Weights of a small mixture-of-experts language model, trained from scratch on English Wikipedia: 447M tokens.
Below are experts of layer 9 (counted from 0) of a mixture-of-experts language model. Rows are named router (the router's row for the expert) and show model dimensions 224-447. Each number is 50 + 12 x the weight over its row's rms, rounded and kept within 0 to 99.
Before each expert's rows: "mostly gets" lists some tokens that are sent to it at least half of the time. This comes from a sample of Wikipedia text that the model never trained on.

# expert 29
mostly gets: " 184", " 185", " Chevrolet", "°", " 180", " FM"
router:66 29 23 27 55 52 48 58 43 59 38 68 77 69 52 58 49 46 42 62 46 56 35 63 52 40 59 44 43 64 66 56 65 61 72 58 44 62 43 51 59 56 52 54 48 43 32 33 42 44 51 60 64 56 48 36 45 49 71 57 46 56 61 52 47 35 72 34 53 56 56 40 64 60 46 38 68 66 60 40 37 46 59 55 59 41 38 62 37 42 58 46 56 32 23 36 42 33 59 34 54 69 40 58 56 54 60 37 63 66 47 22 64 52 33 49 62 65 45 35 59 55 51 53 49 25 31 52 65 56 64 43 54 73 58 46 42 61 25 57 56 56 62 51 37 42 45 54 25 65 62 70 42 53 45 41 64 48 52 40 35 60 39 62 50 57 59 35 55 44 65 31 58 48 59 54 36 20 39 59 50 49 49 64 65 50 63 28 66 54 69 35 57 47 41 42 47 60 46 50 41 77 27 21 32 71 45 46 53 36 51 32 62 57 54 53 29 42 46 54 45 58 37 47

# expert 2
mostly gets: " William", " Robert", " Michael", " David", " John", " Joe"
router:52 59 51 32 62 50 52 58 53 56 22 51 64 54 60 68 60 64 49 58 38 76 46 50 65 45 42 70 55 64 59 41 69 64 60 67 43 54 39 43 55 69 57 42 56 35 22 63 59 36 53 60 57 45 59 30 66 60 49 40 54 47 42 49 46 51 70 47 52 66 63 44 56 46 65 44 56 71 82 40 50 54 69 56 66 56 54 63 46 58 63 50 53 50 47 07 53 42 49 53 48 56 49 77 56 34 53 54 61 59 54 61 65 69 29 57 84 67 51 50 49 54 46 44 67 62 33 68 67 54 72 35 59 56 59 43 33 56 35 48 59 59 64 34 46 41 36 31 52 48 68 57 65 49 55 51 74 38 32 40 42 76 38 90 71 35 53 36 53 42 56 48 53 51 56 62 43 38 41 62 68 55 60 56 68 45 49 66 45 74 62 48 71 65 48 48 40 42 30 59 44 73 32 48 58 54 48 39 55 55 72 47 47 67 71 39 53 62 56 56 64 70 45 49

# expert 13
mostly gets: " because", " more", " if", " any", " able", " said"
router:51 61 52 54 54 39 65 68 37 55 42 46 74 60 60 43 49 72 45 59 39 72 26 64 46 62 43 51 42 66 73 41 65 53 65 47 60 61 47 38 60 49 65 46 57 46 44 36 43 55 53 66 66 60 71 47 66 59 49 77 47 54 65 56 62 60 71 48 63 65 52 40 44 43 31 47 64 58 51 42 49 50 52 39 40 55 37 55 41 48 55 47 37 50 34 60 71 46 45 37 46 58 38 68 62 43 58 76 56 68 40 38 82 67 42 42 45 75 46 34 57 68 62 51 60 61 42 43 54 61 70 59 61 53 63 55 34 59 21 45 56 48 60 37 53 31 44 47 44 47 46 64 66 31 67 38 54 52 34 45 35 62 47 60 76 52 59 47 54 58 70 29 57 48 70 39 47 18 45 56 49 44 54 72 72 40 56 48 61 57 59 31 60 74 55 49 43 53 43 50 50 70 34 24 42 66 31 44 69 47 63 57 59 58 65 30 34 46 36 78 56 56 57 64

# expert 0
mostly gets: " film", " song", " album", " music", " episodes", " published"
router:42 69 53 22 58 30 43 49 38 46 48 39 68 46 67 78 63 56 50 62 60 64 65 66 38 36 57 56 57 56 76 59 47 56 57 47 67 67 34 42 57 78 61 55 42 41 47 53 41 44 45 47 56 37 59 37 46 50 59 63 73 47 59 50 41 47 67 48 53 62 52 49 60 59 49 68 50 61 61 41 44 59 65 58 61 52 49 63 43 49 43 62 50 37 55 26 43 34 62 32 62 50 61 67 55 43 43 67 61 61 43 50 37 74 25 36 61 78 62 49 50 68 28 57 66 70 54 51 41 59 55 55 70 61 67 59 63 69 35 73 39 43 44 21 43 29 40 29 62 68 51 75 48 48 71 31 71 51 46 59 42 69 50 58 48 32 65 56 24 52 71 25 53 51 53 71 53 55 24 57 52 56 66 54 68 50 76 44 48 59 64 56 63 52 48 42 47 52 43 35 52 62 60 43 48 47 44 43 62 50 58 50 67 46 50 36 52 66 40 51 49 43 42 60

# expert 7
mostly gets: " Er", " Ti", " Jo", " Ne", " Mar", " Wi"
router:45 58 48 28 45 54 52 70 39 44 41 66 59 61 65 63 58 36 35 42 20 73 51 51 54 24 54 54 43 64 70 42 64 50 67 55 41 48 50 47 65 51 79 69 73 45 31 51 37 38 53 63 76 57 52 34 79 54 61 73 49 62 36 56 51 46 64 47 62 52 52 50 51 50 64 55 69 56 55 27 51 61 58 57 64 50 58 92 43 69 73 56 36 54 46 00 48 34 65 46 70 48 71 61 65 62 44 33 65 46 48 45 45 54 38 68 74 62 62 52 62 53 62 56 51 44 62 54 61 44 53 31 50 57 60 48 39 54 46 80 56 40 81 41 57 44 44 42 44 48 60 67 56 57 57 40 74 49 32 52 45 62 22 59 54 46 44 42 42 65 52 55 48 40 64 64 43 53 47 48 43 61 57 57 62 57 48 51 34 75 76 35 64 49 49 30 51 44 39 40 37 94 42 31 52 52 49 40 48 39 66 49 64 64 58 45 29 42 49 64 44 64 50 58

# expert 19
mostly gets: " where", " when", " However", " because", " said", " while"
router:52 64 48 48 47 43 59 52 46 39 42 43 54 51 55 47 55 55 46 49 48 72 69 51 67 70 37 40 59 61 66 50 62 49 67 67 64 68 31 47 53 55 62 43 57 53 38 43 39 41 44 58 66 64 60 41 58 57 52 40 37 49 57 72 56 58 80 46 59 53 68 44 71 45 32 50 64 73 88 34 58 54 81 39 54 31 57 71 33 45 69 45 60 69 48 40 47 51 47 50 47 44 31 49 51 45 53 46 63 87 43 34 65 64 39 53 65 56 53 41 57 72 53 55 51 40 65 41 58 58 76 56 66 51 68 53 56 43 20 61 61 42 65 29 53 45 37 30 47 68 46 54 47 59 73 48 65 37 50 56 39 55 59 64 64 49 84 36 56 57 72 32 48 50 53 44 42 34 56 79 70 63 56 56 50 34 48 48 53 72 53 29 61 70 50 16 32 52 52 57 41 55 43 33 52 57 31 37 49 58 56 48 68 63 62 35 41 55 50 68 50 48 31 46

# expert 6
mostly gets: "\n\n", " ev", " indic", " =", " det", " prom"
router:47 43 37 22 41 27 76 58 20 55 29 55 61 54 56 56 72 42 52 53 53 52 70 65 41 41 51 62 64 57 69 45 54 60 53 43 66 46 30 14 58 56 56 45 54 57 41 46 52 60 44 66 79 73 37 37 49 54 45 55 57 51 56 50 63 48 63 41 65 60 65 41 66 28 32 28 69 55 63 23 47 44 60 54 52 69 44 67 50 38 72 51 44 47 42 33 42 41 54 33 59 54 43 73 77 66 75 66 86 55 38 38 53 54 37 45 54 51 50 32 37 62 55 61 57 67 49 59 49 55 53 58 46 65 66 45 36 47 50 79 47 51 53 42 48 34 36 27 42 60 43 66 51 44 57 51 65 54 47 49 58 59 50 60 64 62 69 38 54 57 43 29 51 37 33 60 28 38 31 53 63 58 48 70 49 47 77 49 77 64 54 35 53 41 47 29 68 32 45 60 50 74 39 37 55 60 56 34 49 46 65 52 73 70 67 43 39 56 58 55 45 59 53 52

# expert 18
mostly gets: "  ", " 0", " Nominated", " %", " Votes", " Apps"
router:82 46 49 42 42 57 63 62 42 53 39 50 50 56 74 60 70 62 63 61 51 55 56 60 43 55 64 56 47 58 82 54 51 72 60 55 51 42 31 39 69 73 66 60 58 48 35 36 48 63 40 63 60 69 55 47 36 46 48 48 56 44 63 51 37 25 59 43 51 57 59 31 66 58 53 46 71 57 60 51 62 42 67 64 53 34 45 59 32 51 68 25 54 45 36 36 50 34 57 41 48 67 50 54 58 53 66 64 66 75 55 46 80 60 33 47 47 43 45 29 46 71 46 58 57 44 55 61 48 49 70 52 56 40 37 65 60 46 44 64 49 46 58 53 42 30 34 47 61 42 65 73 49 69 62 35 58 50 54 50 44 54 46 70 68 49 49 42 52 48 52 44 63 46 50 38 51 53 33 48 71 59 75 55 65 36 54 52 55 46 51 31 69 55 39 35 73 39 37 64 28 81 51 29 47 76 43 61 49 45 60 47 87 53 48 59 40 50 52 56 58 54 53 42

# expert 11
mostly gets: " Marc", " Died", "č", " Animalia", " Sir", "kov"
router:47 62 22 36 42 23 57 62 50 54 31 46 55 69 57 55 60 60 23 48 37 70 61 51 49 45 53 34 34 66 60 40 47 71 59 52 44 65 31 34 65 63 43 32 66 42 27 40 56 58 46 46 48 49 59 55 59 66 66 80 44 68 52 51 57 54 77 55 51 57 66 42 70 48 51 59 53 56 48 37 57 52 63 38 61 55 49 75 23 73 63 54 47 29 30 24 68 23 49 50 55 60 51 56 58 45 49 62 63 52 57 35 66 63 38 48 44 39 51 60 52 58 59 50 62 65 44 57 53 62 55 52 40 74 53 37 44 52 44 81 52 70 55 55 64 48 40 40 36 47 51 64 58 56 58 49 62 71 36 50 33 53 34 50 53 51 44 42 41 37 45 50 63 40 54 65 47 47 51 69 66 40 53 79 59 22 34 46 44 53 45 34 71 53 68 36 45 50 37 48 39 94 52 37 51 47 30 36 61 49 50 40 54 44 78 45 24 59 62 65 59 59 44 67

# expert 16
mostly gets: "\\", " \\", "_", "<", "left"
router:55 35 44 34 29 49 69 64 60 63 40 62 64 76 57 41 55 50 36 63 43 59 42 59 43 65 57 48 43 64 58 47 83 64 54 70 53 49 31 38 49 50 63 57 61 43 46 31 48 47 31 55 56 42 56 43 42 51 62 52 55 50 51 59 33 31 55 24 60 61 62 39 49 55 44 52 69 58 70 50 31 36 65 39 57 52 39 53 37 46 49 45 50 43 46 40 49 32 66 35 57 45 44 58 70 45 46 52 77 53 37 25 82 71 42 53 61 56 30 37 53 63 47 46 59 55 43 51 62 61 55 54 61 59 51 54 59 45 37 63 60 45 52 42 46 40 14 31 41 50 54 59 53 52 43 49 71 60 45 50 41 70 58 81 48 46 64 34 32 59 62 20 64 49 50 51 41 36 43 47 66 60 56 61 70 25 48 40 66 45 42 43 66 45 31 38 46 60 35 52 51 68 48 22 45 66 34 24 55 50 57 37 74 55 56 52 41 31 49 62 56 62 43 55

# expert 31
mostly gets: " they", " who", " They", " him", " he", " it"
router:59 61 39 46 55 48 48 52 54 71 49 63 82 75 55 42 52 39 49 55 44 70 37 65 65 44 47 45 50 63 61 56 62 62 65 61 63 73 37 40 53 65 60 44 52 53 47 20 38 37 53 75 56 65 69 48 56 60 51 67 35 50 56 77 54 59 59 55 61 40 51 49 52 45 57 29 54 69 66 42 40 67 72 66 58 56 51 58 44 58 51 19 49 50 38 27 47 49 60 39 63 61 61 57 55 36 48 48 67 62 38 41 54 54 50 28 46 59 59 43 65 51 49 47 55 52 54 58 56 65 61 51 56 70 51 41 55 41 43 50 51 69 66 63 60 33 32 38 48 59 45 67 59 61 67 49 55 52 29 52 34 59 51 70 70 59 63 37 34 44 58 47 53 58 63 61 17 41 31 58 59 61 59 49 64 27 69 59 48 50 59 49 61 62 58 40 46 43 41 55 58 76 43 31 52 53 17 49 66 64 56 40 64 50 67 51 41 54 60 63 51 47 39 45

# expert 21
mostly gets: " political", " ab", " an", " ass", " Leg", " app"
router:60 46 39 32 55 37 51 61 45 41 32 60 66 62 64 59 50 45 49 58 36 52 58 61 44 49 62 56 48 70 77 50 56 59 64 54 41 53 38 45 57 40 66 53 63 48 43 38 45 49 39 47 61 56 52 39 75 60 46 72 52 43 51 47 54 40 75 42 64 47 74 55 42 47 40 45 67 61 50 40 42 62 57 41 41 54 54 76 31 44 62 41 61 53 28 31 55 44 66 41 48 53 56 56 61 71 52 37 68 59 55 45 65 62 44 49 63 50 38 44 51 57 43 58 56 48 52 45 38 71 71 47 63 68 58 57 61 55 43 70 54 45 44 47 32 27 49 35 52 64 38 78 61 50 41 35 66 46 42 42 58 71 35 87 59 49 45 41 41 44 70 36 77 36 64 59 43 55 28 65 54 63 51 67 65 62 56 55 61 48 45 34 54 55 35 65 37 80 39 56 50 74 50 33 57 45 34 41 56 46 56 61 72 72 61 58 46 44 62 72 52 61 52 54

# expert 15
mostly gets: " rel", " sh", " dr", " Ind", " ad", " h"
router:64 46 47 51 56 40 69 60 41 54 46 71 60 77 51 53 71 42 64 32 40 51 61 51 51 36 63 63 54 53 67 32 58 59 67 72 50 66 43 54 56 51 77 28 67 50 39 37 54 39 49 69 78 55 54 58 58 56 54 60 37 62 49 71 45 31 62 43 63 51 60 51 49 53 43 31 64 51 52 35 42 53 56 58 46 64 38 81 42 69 49 39 30 63 42 12 42 24 62 52 62 39 43 72 71 47 56 51 77 51 47 50 37 39 43 62 71 61 46 48 71 52 42 39 53 52 53 56 52 53 44 59 68 65 45 54 54 63 55 89 52 70 61 55 30 21 53 35 45 52 55 93 40 41 57 50 56 53 35 41 36 68 50 59 49 40 46 25 38 56 69 48 68 47 59 60 63 44 50 38 40 55 71 55 64 48 59 46 55 63 66 48 43 61 40 52 57 41 48 40 43 93 43 48 72 51 47 40 49 45 55 36 59 54 68 52 26 37 51 66 52 45 53 48

# expert 9
mostly gets: " station", " located", " building", " railway", " Railway", " Primary"
router:54 59 28 26 50 28 69 42 24 52 44 56 53 61 64 58 49 33 64 39 42 57 65 70 30 41 45 45 44 37 74 54 53 41 64 80 48 65 59 32 46 69 59 54 77 60 32 55 45 33 32 68 60 57 71 39 59 66 72 75 50 65 40 62 76 33 64 36 60 61 58 41 42 47 41 51 66 62 57 47 56 32 62 43 62 63 57 55 41 63 52 32 54 54 34 34 46 34 61 26 54 52 67 72 58 51 63 59 71 55 43 39 52 53 43 51 55 65 54 43 77 58 55 48 55 30 72 69 44 50 55 52 47 64 52 64 58 44 38 61 53 63 52 53 61 35 44 40 43 69 49 51 61 42 49 46 47 61 43 54 34 67 45 47 63 55 56 39 36 61 60 43 71 61 62 58 33 42 52 57 45 48 40 59 55 51 70 50 41 57 51 55 64 57 41 40 43 44 54 70 26 65 48 38 29 58 53 62 49 25 49 37 74 69 52 52 39 54 50 60 53 59 48 50

# expert 3
mostly gets: " life", " music", " work", " water", " power", " history"
router:68 59 34 38 43 46 57 66 38 52 50 49 53 79 54 65 64 53 43 54 44 52 56 62 42 43 51 47 45 67 73 61 64 54 72 69 45 56 44 35 64 46 60 38 58 55 43 44 51 55 37 52 60 40 52 41 62 43 63 69 62 46 65 50 61 44 85 33 48 63 60 42 58 38 30 48 58 51 56 44 30 66 66 28 60 57 45 57 33 49 74 46 60 51 48 45 48 42 73 31 43 46 60 53 66 61 63 54 66 48 46 60 59 69 38 54 63 77 54 36 64 62 49 46 53 60 44 56 56 67 51 47 68 53 58 62 66 58 54 64 59 45 38 41 38 40 45 34 46 58 46 77 68 57 56 36 81 49 30 56 35 68 50 56 63 36 66 33 46 41 58 41 50 55 62 64 64 56 49 51 47 55 34 69 66 63 62 63 73 61 60 26 51 65 43 41 42 56 39 53 39 82 51 39 45 70 19 60 49 65 71 32 65 55 56 39 35 60 38 63 57 62 56 54

# expert 26
mostly gets: " (", "°", "(", "′", "{", " $"
router:44 51 53 20 55 34 59 51 53 38 35 70 70 74 57 60 60 23 43 51 40 51 43 54 54 46 43 57 51 77 67 63 68 49 73 45 68 48 24 53 51 68 49 49 78 47 48 29 64 39 54 44 58 43 40 43 49 47 47 51 46 47 38 59 43 60 53 55 66 59 80 39 53 40 37 51 61 61 55 49 44 41 64 50 43 62 55 66 45 46 53 59 31 50 49 19 51 35 67 45 44 49 69 47 59 52 52 52 78 44 38 35 45 51 43 44 49 55 49 46 65 54 55 52 64 44 59 57 38 49 48 30 52 48 68 76 54 54 45 46 69 41 58 41 64 45 47 38 50 54 53 73 65 52 67 68 45 62 46 64 42 46 47 60 46 60 62 22 40 56 54 40 82 66 51 52 36 34 37 59 53 55 48 57 70 32 45 60 64 59 44 54 47 46 50 37 62 46 48 60 47 88 29 35 55 45 41 50 57 52 52 28 53 55 58 49 29 31 73 64 45 64 43 71

# expert 27
mostly gets: " century", " island", " 185", " Wales", " Greek", " Soviet"
router:49 34 37 42 64 52 73 70 37 62 37 58 77 62 52 34 50 29 24 45 26 58 60 54 71 50 42 51 58 65 69 47 53 43 60 40 53 49 44 47 70 41 73 49 58 34 39 34 50 49 52 68 54 48 56 46 65 46 58 75 50 69 42 52 55 56 60 63 66 40 64 44 36 47 60 45 54 63 47 47 38 57 57 42 71 64 59 48 36 63 53 54 49 63 28 22 59 27 81 44 52 59 55 65 57 28 51 66 75 51 20 42 53 55 34 51 80 58 37 54 75 51 49 55 41 45 36 74 67 75 67 45 83 65 49 54 64 62 46 51 54 51 64 65 60 37 49 46 50 65 50 73 56 80 50 37 59 48 49 42 43 59 49 49 57 43 44 40 47 46 33 50 55 54 70 61 52 53 34 59 39 68 65 74 56 57 66 36 60 51 46 49 69 56 58 55 45 49 49 43 44 68 43 25 64 66 54 51 70 50 51 56 61 48 74 28 26 34 59 77 40 66 60 45

# expert 23
mostly gets: " National", " Best", "Personal", " stra", " Super", " ra"
router:80 34 40 31 45 51 59 51 39 60 32 65 67 52 53 58 78 55 46 53 55 45 46 58 51 25 62 51 51 49 77 37 68 67 48 61 56 51 28 41 68 57 71 48 67 60 52 43 52 43 33 68 78 43 47 37 49 48 67 49 52 65 46 63 46 40 54 31 66 56 71 33 72 28 55 59 59 56 53 43 41 61 45 52 44 46 40 57 51 53 52 34 53 37 46 40 45 34 74 46 56 44 62 58 71 53 51 38 61 42 58 58 52 57 38 56 85 72 48 32 52 82 39 27 57 52 66 60 46 68 42 46 46 57 36 50 54 54 44 73 38 53 47 54 29 36 37 28 69 67 42 68 53 36 46 50 72 47 36 40 41 63 40 73 55 40 65 51 45 57 63 53 72 55 54 51 53 49 43 50 36 76 61 59 66 57 48 35 65 62 72 30 47 49 44 47 53 62 56 50 41 69 50 38 54 63 33 45 54 61 56 55 74 49 55 57 44 69 34 72 49 28 37 52

# expert 24
mostly gets: " been", " they", " was", " would", " were", " could"
router:53 42 44 32 45 49 36 61 40 50 41 67 65 74 52 49 65 46 39 55 42 75 48 58 42 58 47 50 62 50 76 40 61 55 63 53 49 64 50 60 57 60 53 59 62 57 52 51 51 27 60 78 73 51 56 47 60 44 51 82 47 59 40 76 65 43 61 49 66 52 60 49 46 45 56 72 71 58 64 34 51 46 77 51 58 51 45 61 37 54 57 47 53 26 38 49 55 43 57 46 73 47 43 56 46 45 54 43 67 36 43 25 37 56 47 50 68 68 55 41 69 44 54 60 71 46 50 46 47 51 77 31 43 62 61 42 45 68 31 65 65 66 72 39 50 37 21 38 60 58 42 54 51 62 66 34 46 47 53 47 36 60 29 64 66 65 43 43 41 48 47 39 66 48 83 64 49 47 19 58 54 85 53 51 66 47 63 45 54 48 60 46 68 44 59 37 41 46 37 62 47 49 33 24 43 43 25 33 70 51 61 41 41 65 76 52 50 58 56 59 45 56 50 40

# expert 28
mostly gets: " joined", " graduated", " former", " University", " died", " born"
router:56 56 50 28 54 42 62 59 50 50 36 54 67 65 67 58 66 56 28 61 35 64 60 60 56 47 60 71 48 55 67 61 63 56 60 52 37 49 21 50 70 50 76 60 74 68 42 38 43 32 41 75 62 45 40 49 62 68 52 42 38 55 46 72 58 39 67 39 78 55 66 49 44 21 54 73 68 47 63 45 29 44 57 34 48 39 57 65 36 58 71 48 29 57 51 01 47 48 64 30 46 47 55 65 62 60 51 60 68 53 49 53 57 56 31 67 60 58 48 44 53 46 44 72 71 54 59 53 52 58 42 42 63 70 56 48 48 55 37 51 80 50 56 38 60 41 39 37 40 54 63 50 62 53 46 56 69 52 44 44 45 47 44 57 49 50 70 21 34 66 50 46 67 38 66 60 48 54 29 52 55 61 44 64 62 43 68 41 43 57 45 51 48 49 39 43 55 66 43 52 43 49 30 39 39 51 59 34 63 63 71 34 65 59 65 46 47 38 62 55 47 51 49 55

# expert 1
mostly gets: "\n\n", " Succeeded", "Scientific", " footballer", " =", " Species"
router:37 34 37 26 51 49 53 51 67 59 60 49 57 66 79 43 45 56 52 50 55 60 77 63 42 55 64 70 42 70 85 48 80 38 50 72 59 43 23 28 51 65 58 58 49 35 43 52 39 57 63 70 60 55 51 56 50 72 69 55 47 48 55 52 53 62 54 48 53 63 64 63 62 37 51 67 75 48 58 57 53 38 61 41 53 61 42 77 50 55 64 44 53 50 53 06 51 45 49 39 64 60 48 59 48 58 67 60 35 59 47 25 62 52 55 40 65 64 51 42 67 66 55 67 68 50 44 40 56 64 57 55 36 75 68 71 59 38 27 67 54 46 62 40 64 37 49 43 53 57 57 65 45 56 50 50 52 71 49 59 33 61 29 57 65 59 61 60 56 59 43 42 51 51 50 56 63 60 44 39 66 80 45 70 63 48 51 55 71 55 36 36 67 43 32 20 32 67 51 53 49 72 46 38 36 41 29 54 67 60 56 31 56 47 66 61 48 63 63 64 54 44 46 45

# expert 17
mostly gets: " BRA", " Abdul", " Zh", " ENG", "ić", " Ka"
router:49 47 29 53 45 17 64 55 59 62 36 50 67 51 51 52 58 66 48 46 66 81 41 57 47 51 52 48 38 60 60 41 68 57 65 67 68 56 39 44 72 57 68 58 62 42 33 48 49 48 28 69 70 51 49 47 62 61 47 61 51 46 37 54 41 37 75 34 55 46 64 41 38 50 48 50 66 62 54 45 38 44 62 54 50 51 50 74 42 74 39 55 54 37 50 10 70 55 54 58 34 57 48 55 72 52 57 56 58 45 46 44 72 48 19 67 62 58 49 53 52 67 45 52 71 49 58 64 64 51 59 43 45 67 62 39 53 40 44 81 58 59 84 52 40 39 23 39 51 51 48 59 54 51 65 55 58 50 35 46 47 86 42 71 65 33 60 32 51 40 43 60 69 49 47 55 57 42 40 50 68 48 61 57 53 45 37 53 46 66 33 62 68 46 57 44 52 50 46 61 48 73 33 42 52 60 46 32 56 65 68 34 63 59 69 36 42 41 43 63 37 85 44 56

# expert 25
mostly gets: " January", " February", " October", " September", " December", " April"
router:69 41 45 38 59 42 51 58 61 53 36 44 50 56 58 52 80 54 35 54 52 38 50 62 51 30 60 46 43 53 68 56 39 61 39 40 50 52 11 50 79 58 62 56 73 58 36 52 43 40 53 61 73 64 41 27 56 48 75 48 48 61 45 68 39 46 48 52 68 68 84 33 46 30 59 42 47 62 70 49 46 58 52 47 55 63 53 45 43 55 55 52 41 51 44 28 53 34 61 50 46 55 61 56 74 38 46 52 82 43 32 42 49 56 29 59 59 69 68 44 45 59 52 47 69 48 64 51 66 59 66 37 44 58 51 41 53 75 34 70 54 69 61 51 41 43 34 45 61 70 50 56 68 44 58 43 68 56 56 55 67 48 38 70 71 52 47 67 48 63 70 37 75 31 61 45 50 54 21 65 46 73 46 60 59 50 53 41 61 50 53 36 50 50 55 36 46 57 48 68 36 56 36 40 54 47 57 33 71 52 70 61 61 51 59 51 50 46 62 66 53 41 33 49

# expert 4
mostly gets: " co", "ü", " se", "ă", " Tu", "ä"
router:43 48 28 41 35 33 55 59 47 46 55 49 65 62 46 54 57 43 35 40 35 60 47 62 34 40 43 50 48 79 60 35 54 56 64 44 39 81 33 49 53 67 56 57 77 50 28 46 35 35 27 57 60 47 47 47 63 70 52 64 48 70 39 78 51 68 69 45 59 45 68 19 71 45 46 64 68 67 52 35 39 42 56 50 49 62 70 70 44 58 46 40 38 51 53 19 73 34 70 41 49 50 55 57 51 43 44 52 66 68 54 37 51 53 53 50 50 43 68 41 66 56 65 53 59 36 45 44 60 47 55 40 45 69 41 59 51 46 33 67 53 75 73 76 56 40 24 43 38 57 64 68 59 60 62 23 60 65 34 52 32 51 30 52 60 46 48 40 38 63 46 46 58 41 61 66 50 39 47 70 54 51 60 61 80 48 40 40 43 70 58 54 53 47 51 41 64 60 49 46 42 93 58 51 45 65 33 56 65 46 64 40 61 39 66 53 39 55 44 60 44 66 48 61

# expert 14
mostly gets: " northern", "aged", " located", " southern", " eastern", " Creek"
router:53 48 59 36 42 53 60 60 48 48 50 68 58 77 62 48 69 43 49 49 48 70 60 47 41 50 45 57 52 58 71 60 58 57 63 60 53 62 49 39 55 55 57 64 63 57 26 64 52 31 29 53 45 54 63 50 70 85 55 77 38 72 40 51 56 62 66 30 66 64 83 28 49 49 42 64 69 62 59 34 45 40 53 39 59 67 56 49 45 68 66 40 41 65 25 41 58 17 67 27 48 54 41 62 54 27 52 68 62 60 36 59 49 47 51 47 85 48 55 42 74 48 51 31 56 46 53 73 70 62 56 47 73 60 59 52 54 58 45 52 60 57 66 61 69 43 33 47 41 66 57 67 46 60 51 35 53 55 35 45 34 50 39 53 66 56 46 62 50 71 35 37 66 44 75 47 32 49 64 55 67 41 61 76 63 22 75 30 44 51 56 54 48 48 58 41 51 33 51 56 42 51 32 51 55 50 58 48 59 30 56 49 64 63 64 59 38 49 49 64 46 60 42 59

# expert 20
mostly gets: "ti", "si", "enti", "phi", "ea", " subs"
router:51 50 46 48 54 50 61 50 43 41 49 46 59 62 58 42 49 46 59 55 23 63 41 61 48 42 56 48 57 75 70 41 55 57 72 53 56 68 46 26 59 51 68 63 51 59 35 48 33 57 57 75 74 44 49 44 68 56 50 75 42 71 56 62 51 47 82 49 57 51 52 33 42 48 47 50 53 42 65 43 42 60 48 37 57 64 52 71 37 51 53 55 23 48 28 37 72 43 62 39 64 53 44 52 82 62 53 52 42 62 38 32 55 40 29 44 59 88 26 55 45 77 57 59 53 39 44 33 37 66 50 49 74 45 65 33 43 54 28 87 43 54 65 48 43 31 63 47 52 55 51 70 58 45 57 31 74 56 48 52 29 69 41 70 53 48 56 50 39 59 56 33 45 50 67 52 27 37 58 64 36 89 57 56 57 38 73 50 67 53 50 43 45 69 54 33 53 72 30 57 51 99 51 56 33 58 52 40 55 31 55 45 57 55 64 39 36 44 40 58 53 66 43 51

# expert 10
mostly gets: " some", " many", " several", " most", " more", " two"
router:56 49 54 35 46 46 79 55 35 51 40 71 72 63 52 49 52 61 42 72 46 82 61 72 61 47 32 59 63 64 77 38 65 50 55 74 67 66 49 56 57 40 63 56 64 61 51 32 54 45 29 47 56 45 54 51 72 55 50 53 40 67 51 71 45 42 50 37 75 53 50 50 67 52 29 42 50 42 58 44 53 58 71 49 57 64 36 68 34 49 46 39 60 64 32 57 50 51 77 35 41 41 59 53 67 54 38 60 73 58 35 36 61 66 20 50 54 54 52 49 76 67 59 38 57 48 51 56 44 59 72 40 81 60 54 49 48 56 40 61 70 57 51 41 41 33 52 40 46 52 44 71 50 44 42 41 62 56 46 63 45 76 38 63 53 49 59 32 45 51 72 42 72 55 76 50 51 26 37 67 53 45 58 64 52 48 46 55 64 51 63 52 37 67 46 56 55 71 35 49 35 50 33 38 66 56 38 41 67 69 54 51 66 67 75 39 36 42 63 86 51 43 47 53

# expert 5
mostly gets: " University", " School", " Party", " number", " player", " member"
router:62 67 47 39 55 36 47 59 47 57 48 41 65 54 50 59 60 60 32 45 53 49 59 41 50 60 50 37 47 77 69 54 58 56 54 58 54 64 43 26 58 50 62 47 62 35 60 49 38 45 34 68 71 48 64 30 54 58 61 68 53 59 69 45 55 30 71 26 55 48 78 44 46 40 49 53 73 72 66 45 41 62 53 40 46 71 48 62 38 55 72 45 52 67 40 26 32 36 65 44 54 54 45 47 61 48 42 47 63 58 55 63 57 70 29 43 61 70 53 25 58 72 49 43 45 49 50 62 33 51 67 59 63 52 57 47 65 65 45 56 77 52 51 57 47 34 27 35 49 74 38 65 69 65 52 46 71 58 35 61 46 43 43 89 56 34 78 51 33 53 50 42 61 57 41 56 54 62 44 48 41 54 38 55 72 62 49 60 32 75 55 44 52 69 44 62 48 58 53 45 56 79 48 27 43 55 37 47 36 49 46 51 57 47 54 58 47 61 59 60 48 53 49 55

# expert 12
mostly gets: " had", " has", " have", "\n", " having", " re"
router:53 64 31 55 44 40 62 52 47 61 40 74 51 55 56 44 49 50 60 45 47 53 50 62 51 45 58 52 37 36 69 52 65 67 52 68 51 53 47 50 74 55 46 65 65 57 27 57 41 31 41 55 73 69 74 24 57 61 50 61 35 45 61 60 59 47 59 19 66 72 71 58 70 46 49 49 50 71 50 33 51 67 71 41 58 44 65 64 33 58 65 45 38 42 13 39 67 42 55 36 69 63 54 53 71 42 50 55 56 39 43 41 64 49 66 31 57 52 47 43 69 55 51 60 70 46 44 58 61 69 57 59 60 56 49 67 63 61 50 72 67 50 80 42 50 40 19 53 58 74 49 68 55 51 57 50 50 68 47 55 35 64 45 50 55 58 58 39 56 50 76 42 46 58 70 49 57 42 40 64 62 63 45 79 63 50 56 52 38 55 74 57 56 47 52 50 48 59 58 71 33 68 39 27 51 73 40 52 56 38 70 53 64 54 66 43 46 40 54 67 35 48 34 52